Weights of a small mixture-of-experts language model, trained from scratch on English Wikipedia: 32 SwiGLU neurons an expert.
Below are experts of layer 7 (counted from 0) of a mixture-of-experts language model. Rows are named gate (a neuron's input weights, with its number), up (a neuron's input weights, with its number) and show model dimensions 0-95. Each number is 200 + 30 x the weight over its row's rms, rounded and kept within 0 to 999.
Before each expert's rows: a language model's description of what the expert responds to; "mostly gets" lists some tokens that are sent to it at least half of the time. This comes from a sample of Wikipedia text that the model never trained on.

# expert 39
Description: Articles and quantifiers
mostly gets: ", a", " as a", " is a", " was a", " an", " most"
gate6,193,201,182,233,194,194,254,143,209,205,200,142,173,244,135,218,223,229,201,228,196,193,236,246,218,144,200,198,259,183,222,185,168,203,173,175,155,213,185,236,204,204,167,162,97,149,245,185,234,249,178,187,223,194,212,189,205,221,207,176,164,176,177,241,167,189,250,179,190,229,176,183,207,204,188,204,253,214,198,194,218,196,186,205,206,160,164,208,161,221,210,240,203,146,216,222
up6,192,157,201,211,156,219,246,201,241,192,221,219,182,92,202,194,200,199,195,205,234,163,179,198,193,236,183,222,222,172,179,197,214,209,176,262,220,186,182,172,198,188,190,215,178,196,209,198,199,169,206,198,198,232,238,132,213,216,195,207,163,147,193,231,160,163,174,176,186,206,195,160,136,156,177,200,233,161,193,257,186,220,267,201,242,193,174,174,148,192,244,187,247,209,255,190

# expert 11
Description: Institution name heads
mostly gets: " Society", " Railway", " Motorsport", " Center", " Museum", " Institute"
gate5,218,88,147,188,210,201,177,146,218,173,197,151,189,194,197,215,175,208,180,191,185,196,183,143,148,253,218,184,281,229,202,193,154,237,228,208,200,207,178,186,202,221,225,209,215,180,182,210,194,231,207,250,184,256,191,209,216,217,216,190,231,195,175,167,179,188,217,202,213,137,233,224,217,222,190,219,192,195,240,232,217,225,181,258,205,212,183,233,189,226,258,156,205,222,210,144
up5,191,240,218,241,189,273,246,194,226,219,230,182,234,200,238,225,221,211,239,205,189,168,155,225,188,141,236,223,198,222,172,203,228,157,206,206,192,221,207,185,235,197,223,241,195,188,231,151,256,195,193,191,178,207,223,235,254,264,166,221,194,139,275,243,193,164,177,188,225,203,166,215,208,198,204,245,204,229,195,188,227,240,220,190,151,234,135,188,230,216,174,233,196,204,189,215

# expert 22
Description: Institution name heads
mostly gets: " School", " class", " Award", " Museum", " Special", " Festival"
gate5,205,189,248,252,185,179,234,157,163,235,176,255,176,223,177,206,196,187,245,231,187,154,208,184,213,202,265,193,238,235,156,202,202,199,230,184,229,191,177,248,164,201,185,169,228,239,221,193,142,201,197,208,171,195,171,199,237,215,225,195,198,149,171,241,184,220,171,227,224,195,247,200,202,203,214,264,243,144,245,267,228,189,235,201,207,203,189,136,205,175,209,205,163,199,251,184
up5,209,253,155,163,200,215,215,194,227,239,226,199,151,172,178,136,186,182,155,205,187,195,222,192,137,222,226,156,182,154,226,210,191,224,175,248,223,203,182,176,149,220,220,182,232,212,189,220,209,192,253,173,212,221,216,113,222,157,177,189,197,198,152,243,242,183,207,243,216,167,156,235,195,196,192,189,177,210,182,193,199,202,243,256,197,246,215,250,221,203,155,208,186,170,250,189

# expert 57
Description: Name word continuations
mostly gets: "----", " hold |  | Swing", "; A; H", "isclosed"
gate0,227,190,193,247,225,140,255,208,234,155,161,213,178,173,159,208,199,196,279,208,193,176,130,235,205,198,224,185,200,153,231,195,167,195,201,150,211,195,162,208,219,188,233,142,173,208,179,203,160,206,176,225,192,161,219,208,194,136,143,232,173,198,204,204,218,174,222,167,241,191,148,191,184,186,218,224,207,240,141,214,220,224,197,220,191,223,216,221,155,213,240,193,237,242,247,206
up0,183,234,164,205,148,189,155,215,170,167,181,226,155,241,159,216,189,161,143,210,135,237,241,256,235,186,256,171,166,193,202,181,163,207,203,166,224,206,212,219,197,185,144,184,186,224,265,195,236,153,220,184,177,207,202,189,224,220,188,167,218,159,200,194,203,162,182,145,144,205,178,209,210,223,171,169,236,215,152,207,188,216,177,196,182,256,193,217,187,160,219,201,258,189,176,186

# expert 16
Description: Openers and list separators
mostly gets: " \"", "a (", "\" (", " '", "s (", "("
gate1,116,142,171,165,223,155,223,213,231,179,131,179,191,195,209,173,228,237,195,198,205,208,182,249,237,236,246,213,177,215,193,221,191,221,220,206,162,163,249,237,174,235,218,244,203,164,179,182,198,233,214,205,218,189,204,182,190,196,184,221,209,175,234,244,196,197,223,228,200,163,178,144,180,194,144,179,177,130,188,168,177,219,141,149,178,189,192,169,235,159,188,195,212,234,172,170
up1,230,173,158,193,239,211,161,159,193,211,198,233,192,227,201,238,143,170,203,248,190,181,154,206,210,191,214,258,202,228,211,157,216,209,141,194,244,211,248,226,229,158,166,183,215,238,160,188,205,211,189,183,177,167,266,197,167,197,211,191,135,220,222,246,142,219,170,137,174,217,180,219,233,159,187,201,199,189,228,163,175,178,199,191,150,177,172,169,207,195,248,257,193,215,210,186

# expert 18
Description: Colors, medals, table cells
mostly gets: " red", " Red", " Golden", " Star", " Blue", " Summer"
gate0,210,218,225,223,225,199,145,186,212,204,223,189,168,182,170,194,210,206,219,223,205,231,186,226,171,190,302,196,203,183,197,203,246,199,225,206,221,230,192,208,286,205,214,251,226,209,188,158,235,205,248,217,212,175,218,143,219,230,193,215,185,185,231,197,151,153,206,239,243,197,195,209,167,233,211,227,244,196,169,183,206,207,256,186,182,219,152,232,156,254,265,217,186,173,168,158
up0,160,174,234,222,193,137,188,206,209,179,215,208,177,196,259,202,172,162,139,224,218,183,226,209,183,184,267,220,200,217,192,178,210,210,223,162,200,172,203,183,192,215,199,245,193,198,217,210,216,150,213,250,257,178,256,168,215,248,170,221,232,195,207,213,221,132,212,229,219,218,145,160,221,205,261,227,199,190,228,219,203,170,211,113,212,224,165,229,193,204,192,203,242,241,245,193

# expert 27
Description: Predicate verbs and prepositions
mostly gets: " It is", " became", " has a", " into a", " is located", " moved to"
gate5,181,185,184,183,246,169,245,215,184,240,224,170,188,250,205,203,189,177,214,201,166,241,258,226,239,170,157,192,149,205,269,217,222,217,186,184,173,170,202,255,186,166,251,233,159,212,190,159,180,269,208,195,171,157,214,158,220,177,238,189,175,131,171,200,207,215,170,223,226,225,180,203,218,219,220,203,219,226,191,245,204,205,161,210,149,184,228,177,254,191,186,172,197,187,146,219
up5,185,235,207,187,195,183,194,198,226,206,233,143,148,189,210,172,206,222,195,231,185,180,235,213,223,193,164,214,269,202,195,187,227,232,225,197,218,198,157,237,270,222,179,225,225,191,138,212,185,169,162,222,210,207,155,178,184,211,213,198,167,213,217,207,163,184,224,181,237,209,157,195,235,229,183,213,186,231,185,193,195,190,228,276,179,187,190,167,261,192,208,190,178,113,297,216

# expert 0
Description: Adjective and participle endings
mostly gets: " small", "ed and", " large", "-based", " largest", " young"
gate1,191,242,202,250,161,203,255,236,180,203,178,200,235,245,181,141,197,170,154,203,144,189,228,205,217,204,222,194,223,206,217,181,270,177,162,190,227,214,186,139,176,189,242,195,224,282,194,180,256,185,156,175,235,273,245,193,232,197,152,151,178,204,187,190,207,211,184,196,233,177,213,209,223,225,174,222,207,192,224,206,241,208,214,177,215,190,251,212,227,163,191,247,193,202,177,220
up1,217,190,221,213,170,243,237,206,157,117,169,247,201,196,264,219,179,228,181,187,203,166,181,207,189,232,198,240,235,249,238,149,189,195,193,201,150,231,229,176,196,214,236,201,208,198,184,181,231,193,200,173,194,237,213,182,219,163,192,217,207,189,184,251,135,175,223,216,199,135,228,221,247,165,158,158,202,145,173,217,239,230,171,220,238,171,180,255,197,179,179,194,200,239,175,176

# expert 3
Description: Capital initial letters
mostly gets: " M", " K", " P", " H", " R", " C"
gate0,146,215,164,215,184,197,216,253,254,221,177,222,209,229,155,210,254,175,267,216,224,215,208,178,212,205,194,194,196,226,227,259,213,247,191,181,158,225,180,249,203,241,226,232,266,262,222,215,196,192,179,177,214,210,227,170,217,203,172,175,220,171,178,175,182,228,176,256,175,211,197,225,203,183,150,194,252,227,207,185,190,225,216,149,122,205,194,188,200,244,189,248,207,196,185,164
up0,226,176,241,240,143,171,191,226,183,202,225,249,202,192,213,229,231,180,164,212,174,215,163,206,246,255,182,175,166,161,143,261,249,204,177,201,222,218,227,235,195,227,203,243,251,184,192,238,221,168,162,203,206,237,207,166,222,226,191,210,150,210,163,197,217,240,221,157,204,216,183,181,143,237,162,207,212,236,231,213,224,220,148,154,208,209,168,165,234,198,219,244,236,166,188,196

# expert 28
Description: Names as sentence subjects
mostly gets: "sby", " Yam", "auk", " Adams", " Hil"
gate1,166,201,265,222,216,154,221,163,205,171,210,213,205,212,188,198,229,223,213,239,210,221,227,171,218,237,227,201,169,202,196,196,197,224,160,230,255,180,183,247,169,138,169,195,199,195,186,182,162,179,211,217,247,212,247,161,228,160,156,162,168,272,207,209,219,242,227,212,234,184,186,143,212,186,203,152,250,211,181,251,209,191,184,120,214,165,176,227,175,187,174,219,223,220,237,176
up1,220,188,263,221,216,217,196,159,274,190,237,224,197,198,269,269,194,198,194,229,189,203,169,163,160,201,229,210,212,257,200,158,176,204,233,183,176,142,170,178,202,235,172,204,214,145,205,203,207,188,194,231,233,239,199,202,214,195,253,185,179,180,241,169,178,186,205,227,205,250,193,167,148,204,231,210,218,152,171,259,246,221,184,187,187,175,177,217,240,192,201,189,216,201,126,191

# expert 20
Description: Adjective suffix completions
mostly gets: " modern", " active", " overall", " traditional", " popular", " common"
gate0,165,225,154,216,241,198,209,208,196,200,217,230,149,191,181,196,205,144,161,170,176,180,157,231,213,158,170,223,167,239,221,125,214,254,202,172,273,187,197,202,200,202,237,151,251,192,230,205,198,237,154,191,155,199,197,210,206,217,170,222,305,196,194,247,190,186,178,169,229,161,209,202,195,228,195,212,184,195,173,203,203,172,245,204,210,199,166,151,206,198,204,215,191,247,228,172
up0,198,199,191,211,225,228,225,182,181,176,215,205,254,236,218,185,231,218,228,170,210,187,148,210,227,195,191,218,233,182,196,182,245,184,205,216,209,199,116,171,222,210,233,245,218,191,264,252,222,221,177,172,196,206,179,226,175,149,289,164,238,195,176,207,271,194,223,164,155,163,212,164,178,191,141,191,198,198,223,151,164,200,199,193,253,218,240,178,214,162,188,185,164,206,189,226

# expert 14
Description: Descriptive adjectives
mostly gets: " large", " political", " small", " different", " main", " local"
gate0,205,127,221,199,194,223,228,225,217,193,182,175,198,202,243,187,228,213,132,219,207,231,208,239,232,219,200,232,175,181,253,217,201,216,222,201,206,147,154,198,243,176,169,170,221,164,211,167,176,188,163,264,224,194,224,188,206,192,185,230,191,154,173,212,236,199,242,205,175,126,209,221,215,230,173,167,200,220,207,213,195,183,256,175,185,192,195,138,237,227,222,171,140,262,179,149
up0,202,247,221,234,217,197,182,228,222,176,194,162,209,202,231,238,206,214,207,155,240,155,180,225,189,197,186,257,187,151,165,175,227,197,211,160,223,194,193,244,203,176,239,188,167,221,228,190,197,198,213,179,188,223,188,119,171,139,181,216,243,203,208,222,237,212,150,218,202,214,189,237,220,250,179,271,195,161,162,189,231,259,196,246,145,171,211,168,246,206,221,251,234,208,214,206

# expert 48
Description: Table and list fields
mostly gets: " *", " JP", "    ", "136", " District ", " post"
gate0,169,169,190,211,205,273,219,202,197,182,162,211,229,218,258,186,201,209,223,222,234,195,217,203,254,214,190,173,232,193,237,229,195,216,189,164,240,155,195,131,236,222,251,167,249,178,261,214,260,227,199,164,172,194,226,200,239,212,208,191,273,179,185,154,174,180,196,208,211,213,173,201,212,214,222,244,154,218,177,214,271,230,193,207,156,217,199,218,183,182,222,262,208,170,188,191
up0,193,177,251,208,213,222,217,182,189,170,185,187,233,164,230,219,199,196,214,139,185,228,181,176,212,193,211,170,260,164,177,222,194,203,217,192,202,126,241,141,201,266,234,214,235,196,167,223,214,228,180,180,196,198,194,231,191,250,167,216,179,196,268,174,170,171,204,182,235,204,218,239,244,185,206,266,157,165,229,169,193,202,192,273,214,240,203,226,212,245,205,194,245,172,181,240

# expert 53
Description: Mid-word syllables
mostly gets: "ogen", "yg", "omot", "opl", "dal", "chen"
gate0,249,155,184,171,174,237,212,206,209,240,192,266,204,187,248,138,248,184,165,230,118,251,192,203,181,196,167,198,193,217,202,194,173,221,270,176,225,182,196,239,123,202,249,221,153,194,187,161,228,238,259,212,237,204,191,216,196,184,203,167,201,229,181,179,228,189,207,192,209,178,223,203,185,195,212,241,238,201,225,187,184,193,198,227,182,188,162,148,197,173,182,198,244,185,155,179
up0,215,144,210,261,196,199,240,172,139,184,233,274,235,241,240,203,236,189,219,206,161,177,215,206,195,221,193,206,209,190,175,216,228,218,136,181,229,141,214,184,207,196,187,239,198,238,234,205,220,207,183,171,240,187,205,203,154,137,171,181,107,211,204,151,163,146,215,237,212,238,216,225,218,207,233,221,195,175,210,190,235,199,228,200,208,180,185,209,207,225,217,174,205,190,230,253

# expert 49
Description: Institution name words
mostly gets: " Army", " Navy", " of the United States", " Supreme Court", " National", " National Register"
gate5,232,193,191,166,222,241,199,232,199,178,197,213,132,211,177,216,208,185,150,226,217,136,249,183,171,168,187,171,219,251,173,213,196,244,207,255,225,204,202,207,210,205,178,207,202,206,232,184,163,168,151,225,194,215,218,188,244,230,175,196,201,200,162,218,207,206,259,188,176,155,198,198,199,158,176,238,220,200,212,225,177,247,164,170,203,193,230,212,182,235,206,69,219,234,206,174
up5,192,147,218,203,247,251,218,202,230,184,170,173,166,226,186,222,221,174,176,220,186,138,253,195,204,204,246,164,209,292,169,178,205,202,196,211,186,216,215,186,204,205,201,199,167,191,207,182,220,172,219,149,202,222,227,173,267,292,226,158,194,180,206,236,202,189,229,209,206,152,262,215,209,203,234,196,222,246,214,204,189,250,208,183,199,166,187,246,213,209,256,160,202,210,188,238

# expert 1
Description: Table and list separators
mostly gets: "- Born:", "- Succeeded by:", "=", "- Genus", "- Website:", "- Binomial name"
gate0,203,239,199,213,193,244,198,211,235,197,249,219,224,184,250,169,131,193,231,176,220,169,196,157,222,211,187,193,214,215,279,177,227,206,206,169,233,211,204,196,193,193,185,203,182,137,208,171,194,161,179,225,130,216,207,232,222,164,256,227,214,214,199,222,245,252,218,241,183,203,162,198,165,158,216,207,228,192,178,197,223,130,224,248,183,160,225,238,225,205,161,260,168,198,190,187
up0,195,205,195,224,180,186,226,247,167,178,171,173,175,237,195,207,226,204,166,186,204,208,164,227,198,219,195,135,201,183,172,249,158,242,246,206,164,164,217,209,201,206,219,165,218,208,208,213,209,271,203,175,222,179,193,209,158,178,255,241,189,160,170,184,193,144,223,167,125,235,228,241,166,187,261,201,221,180,233,215,136,144,208,184,237,224,172,220,218,190,187,218,249,177,213,235

# expert 37
Description: Capital initial letters
mostly gets: " V", " v", " IV", "-V", " III", " V."
gate0,180,190,216,177,227,248,199,224,108,216,206,231,157,243,224,176,201,204,203,236,222,132,176,210,239,168,234,230,151,234,188,196,156,207,191,217,198,184,192,217,258,146,191,196,224,157,174,181,206,193,192,179,180,212,189,209,209,210,222,137,173,171,226,184,198,177,186,172,188,225,180,191,192,176,229,176,116,155,206,160,251,191,228,203,182,235,255,240,199,223,235,245,215,185,197,177
up0,214,158,210,172,238,234,179,141,228,220,197,189,200,224,181,166,193,199,153,224,276,230,180,209,188,173,184,245,256,211,199,203,238,157,228,229,183,225,171,255,219,248,229,207,179,213,202,232,240,204,215,230,257,186,178,206,236,211,177,214,160,192,223,215,177,227,232,178,202,242,188,169,224,193,157,242,277,175,190,200,194,181,233,166,209,167,245,155,207,217,182,225,152,168,242,203

# expert 36
Description: List and row starts
mostly gets: "- D", "- R", "- F", "- B", "| L", "- S"
gate3,201,208,217,242,161,175,155,237,177,184,177,194,197,210,190,214,216,177,188,201,184,214,249,207,227,254,239,252,210,194,169,213,225,225,216,156,187,230,102,198,252,212,229,148,209,208,209,196,216,255,246,203,243,211,230,196,210,257,205,228,170,201,187,158,190,135,226,182,233,188,147,183,186,197,215,230,189,231,187,260,232,246,267,180,183,189,181,233,194,217,190,192,194,189,186,162
up3,183,130,168,205,162,179,156,157,229,176,191,189,188,238,166,242,249,222,199,202,149,196,232,188,215,183,208,233,209,215,252,174,254,179,157,282,200,170,229,207,172,201,225,192,167,163,175,209,259,183,212,249,211,199,185,227,150,192,194,189,199,205,181,203,205,155,270,193,167,218,234,213,180,204,220,155,175,232,240,211,168,209,173,228,216,203,186,171,178,201,126,216,235,199,188,188

# expert 46
Description: Biography subject references
mostly gets: ", she", " and his", ", where he", "i's", ", he", ", he was"
gate0,207,186,188,243,204,210,226,186,151,245,184,167,186,247,184,225,184,191,199,205,278,193,198,196,214,127,164,243,187,254,207,255,197,234,232,215,215,194,204,177,224,164,176,169,196,195,182,219,203,233,188,211,135,200,181,162,269,221,251,215,238,233,205,213,159,221,225,207,212,166,269,179,155,197,189,189,263,224,206,211,227,209,154,186,149,198,187,240,181,173,208,186,208,221,239,211
up0,251,225,168,218,267,195,180,178,265,187,191,201,168,274,173,211,223,228,257,217,137,222,223,194,208,137,224,173,193,265,249,211,162,225,178,176,233,204,214,238,198,192,199,185,176,190,214,172,189,202,196,190,186,168,215,166,200,169,241,194,188,146,174,180,159,185,190,184,252,191,205,186,222,227,235,194,200,242,238,251,178,221,185,232,176,208,171,240,239,191,176,178,194,155,238,212

# expert 24
Description: Main action verbs
mostly gets: " took", " worked", " appear", " provided", " announced", " gave"
gate5,108,175,201,221,206,242,234,212,164,231,175,190,228,195,203,185,222,222,169,236,240,203,203,165,223,181,177,229,171,200,231,212,238,260,220,221,227,182,207,184,193,131,197,196,180,257,233,204,235,182,215,247,183,207,208,169,169,246,223,213,245,164,190,206,221,221,214,189,158,143,208,167,227,208,160,175,188,176,157,242,183,270,163,169,163,205,201,243,204,253,178,209,186,190,227,201
up5,182,201,152,233,194,208,231,212,201,196,145,246,174,201,183,229,214,201,206,163,228,207,172,232,228,186,212,169,177,197,187,220,258,254,182,259,181,199,185,153,215,205,204,203,176,250,273,173,214,184,169,223,160,219,180,184,181,208,223,169,265,196,200,216,225,234,195,155,225,178,182,167,196,173,172,157,230,266,233,207,225,215,203,226,170,216,234,246,198,251,153,167,159,196,137,195

# expert 40
Description: Surnames and place names
mostly gets: " Johnson", " Jones", "ski", "ford", " Wilson", " Richmond"
gate1,245,238,216,196,224,228,217,162,166,252,184,164,165,254,191,204,189,192,251,235,173,199,179,215,223,181,176,198,188,195,198,225,133,182,184,194,188,205,181,164,233,205,221,222,208,144,218,183,227,254,138,157,172,202,186,234,190,175,204,172,171,183,176,253,151,221,183,211,187,171,167,242,143,227,194,229,220,194,162,199,153,163,297,194,211,206,226,189,206,174,202,184,202,254,215,210
up1,269,227,237,206,256,224,183,191,172,216,209,171,178,209,211,217,243,183,193,212,217,175,231,148,208,271,181,134,267,214,215,203,238,177,196,214,169,204,183,204,190,176,206,163,169,197,174,193,165,213,220,212,165,281,214,216,196,199,199,173,114,193,166,197,178,222,174,212,188,243,196,213,188,219,240,175,165,202,181,204,174,153,209,224,204,212,189,163,201,234,140,161,205,232,196,145